Below are experts of layer 4 (counted from 0) of a mixture-of-experts language model. Rows are named router (the router's row for the expert), gate (a neuron's input weights, with its number), up (a neuron's input weights, with its number) and show model dimensions 32-63. Each number is 128 + 24 x the weight over its row's rms, rounded and kept within 0 to 255.
After each expert's rows: "mostly gets" lists some tokens that are sent to it at least half of the time; "comes after" lists some tokens at least twice as common just before its tokens as in all text. This comes from a sample of Wikipedia text that the model never trained on. Tokens count by the router's weight.

# expert 12
router [135 162 102  74 122  80 124 136 108 115 135 120 106  98  85 139 126 132 130 105 101 138 129 131 108 131 147 159 177 178  94 127]
gate0 [129 134 128  99 105  85 122 111  87 158 132 133 144 131 154 148 124 151 133 165 117 102 120 111 111 117 101 103 123 156 139 142]
up0 [ 90 100 101 114 142 153 116 133 129 123 156 134 134  96 113  99 134 149 134 164 111 155 115 145 147 115 126  95  86 160 126 157]
gate1 [160 124 139 103 134 114 117 117 156 141 107 179 110 124 113 114 136 176 160 124 148 132 155  75 137  82 107 156 137 154 113 112]
up1 [ 85 109 120 100 141 125 116  81 141 156 146  92 102 162  69 136 121 153 107 140 148 162 125 149 136 110 102 158 155 128 126 153]
gate2 [163 121 115 151 119 116 117 131 140 137 127 151 146 107 164 178 116 125 195 112 128 133 115 113  85 154  88 125 127 142 137 102]
up2 [111 120 136  96  97 163 153 121  82 139 116 158 133  94 144 150 133 113 139 172 116 116 210 125 156 114 139 109 132 124  94 161]
mostly gets: " res", " reg", " ab", " tr", " col", " ad"
comes after: " H", " C", " R", " c", " L", " S"

# expert 1
router [124 119 107 181 114  99 129 135 135 140 115 114 105 102 154 121  57 140 168 170 133  99  97 137 158 169 140 138 136 143 105 107]
gate0 [126 157 176 131 106 140 145 118 116 147 135 109 135 118 174 130 160  97 177 142 131 117 108 125 141 125 148  86 136 126  97 119]
up0 [107  99 141 131 168 107 153 168  97 109 122 102 118 147 124 133 139 149 153 104 181 133 123 141 120 118 170 146 138 117 145 111]
gate1 [141 115 118 144  88 129  87 150 134 158 137 125 144 119 123 127 139 167 132  97 125 139 117 107 140 179 146 118  96 112 106 134]
up1 [153  74 120 140 102 132  99 132 130  99  56 111 139 153 118  94 121 156 142 154 130 102 131  62 135  94 130 128 144 113 119 133]
gate2 [126 119 108 125 145 163  87 128 111 152 148 119 139 166 129 195 112 128 129 108 139 166 131 130 101 171 118 122 126 133 151 176]
up2 [ 98  97 130 163 173 123 143 110 113 115 140 148 103 153 140 129 117 136 136 159 105 104 150 133 134 139 139 156 141 154 115 120]
mostly gets: " f", "N", "F", "R", " F", "H"
comes after: "\n\n", "-", " |", " (", "|", " \""

# expert 15
router [ 92 111 132 132 137 169 156 115 118 111 143 140 157 142 146 104  79 142 125 130 176 108 143 103 145 163 117 131 135 125 162 145]
gate0 [117 154 100  98 156 135  91 136  74 107 112 144 105 135 128 135 110 135 154 105  98 150 136 135 145 132 175 154 131 134 182 147]
up0 [ 96 158 136 106 194  95 140 136 104 119 106 135 138 109 111 123 176 129 161 132 106 141 109  90 147 157 132 115 159 149 106 130]
gate1 [137 132 131 135 142 109 121 105 103 124 145 148 148 103 145 138 153  70  51 108 119 129 125 167 152 107 125 108 134 103 161 138]
up1 [178 135 115 106 130 134 132 149 131 125 105 117 144 125 121 191 111 136 145 142 130 104 172 139 131 113 145 171  98 107 128 144]
gate2 [111 133  94 110 117 108 114 125 153 138 151 113 112 174 158  98 179 149 154 107 144 173 120 109 102 144 108 137 140 136 124 106]
up2 [123 124 115 119 155 161 125 112 164 155 142  99 119 156 152  79 128  97 121 132  81 165 154  94  94 104 103 110 134 126  93 165]
mostly gets: " |", "\n", "|", ";", ":", ")."
comes after: "\n", ")", " |", "0", "3", "%"

# expert 4
router [132 117 138 122 164 142 137 153 110 119 123  75 164 155  76 136 102 192 171 126 170 124 108 111 139 105 131  75 148 124 113 134]
gate0 [113 144 139 149 146 152 146 181 141 133 123  96 163 128 152 119 127 167 120 146 177 148 134 145 142 117 134 137 181 129 182 113]
up0 [130  87 122 137  77 158 109 146 205 139 151 135 129 179 129 116 149  96  89 182  96 113 131 119 141 152 132 138  96 115 111 168]
gate1 [145 122  88 120 119 158 151 149 175 139 118 117 125 154  89 188  84 147 128 119 151 102 130  85 151 118 144 122 137 141 137 114]
up1 [104 152  98 147  90 134 163 136 130  89 158  94 121 104 158 134 133 156 130 127 148 118 112 147 173 142  91  94 100 147  83  58]
gate2 [ 88  80 139 105 115  93 126  96 132 112 119 127 128 166 139 152 114 105 101 149 108 145 125 155 132 156 110 132 141 146 106 164]
up2 [139 121 137 116  74 107 130 139 123 102 117 147 124  94  72 126 149  87 118 108 119 126 184 132 123 149 150 128  80 109 124 127]
mostly gets: "1", "2", "5", " ", "3", "4"
comes after: " ", " |", "1", "2", "–", " ("

# expert 3
router [109 166 135 155 123  49 130  90 143 159 162 154 116 101 145 135 105 160 129 107  97 145  98 117 165 132 147 142 143 106 134 113]
gate0 [116 100 149 143 162 103 112 124 168 120 104 124  95 106 125 115 138 161 151 148 125 136 116 150  90 132 162 135 133 182 105 157]
up0 [168 172 135 160 139  76  78  84 150 136 103 177 153 150 145 133 137 153 118 153  87 162 106 115 135 120  93 115 132  97  95 117]
gate1 [172 116 102  85 125 109 101 129 114  92 159 118 151 163 175 138 116 103 154 133 114 127 107  93 131 125 130 146 142 106 135 166]
up1 [137 161 122 125 157 125 135  57 145 135 152 135 145 140 148 101 148 140 151 128 148 126 150 123 100 103 118 127  90 141  89 122]
gate2 [131 113  51 134 130 108 151 118 146 112 150 103 100 146 133 142 132 130 153  95 153 139 153 132  99  93 124 116  96 151 110 103]
up2 [150 133 127 176 130 117 117 137 142 134 112 113 126 102 156  92 112 123  84 115 133 151 128  82 137 109 142 141  75  99 107 112]
mostly gets: " b", " l", " r", " pl", " ch", " s"
comes after: " the", " a", " of", " and", "-", " to"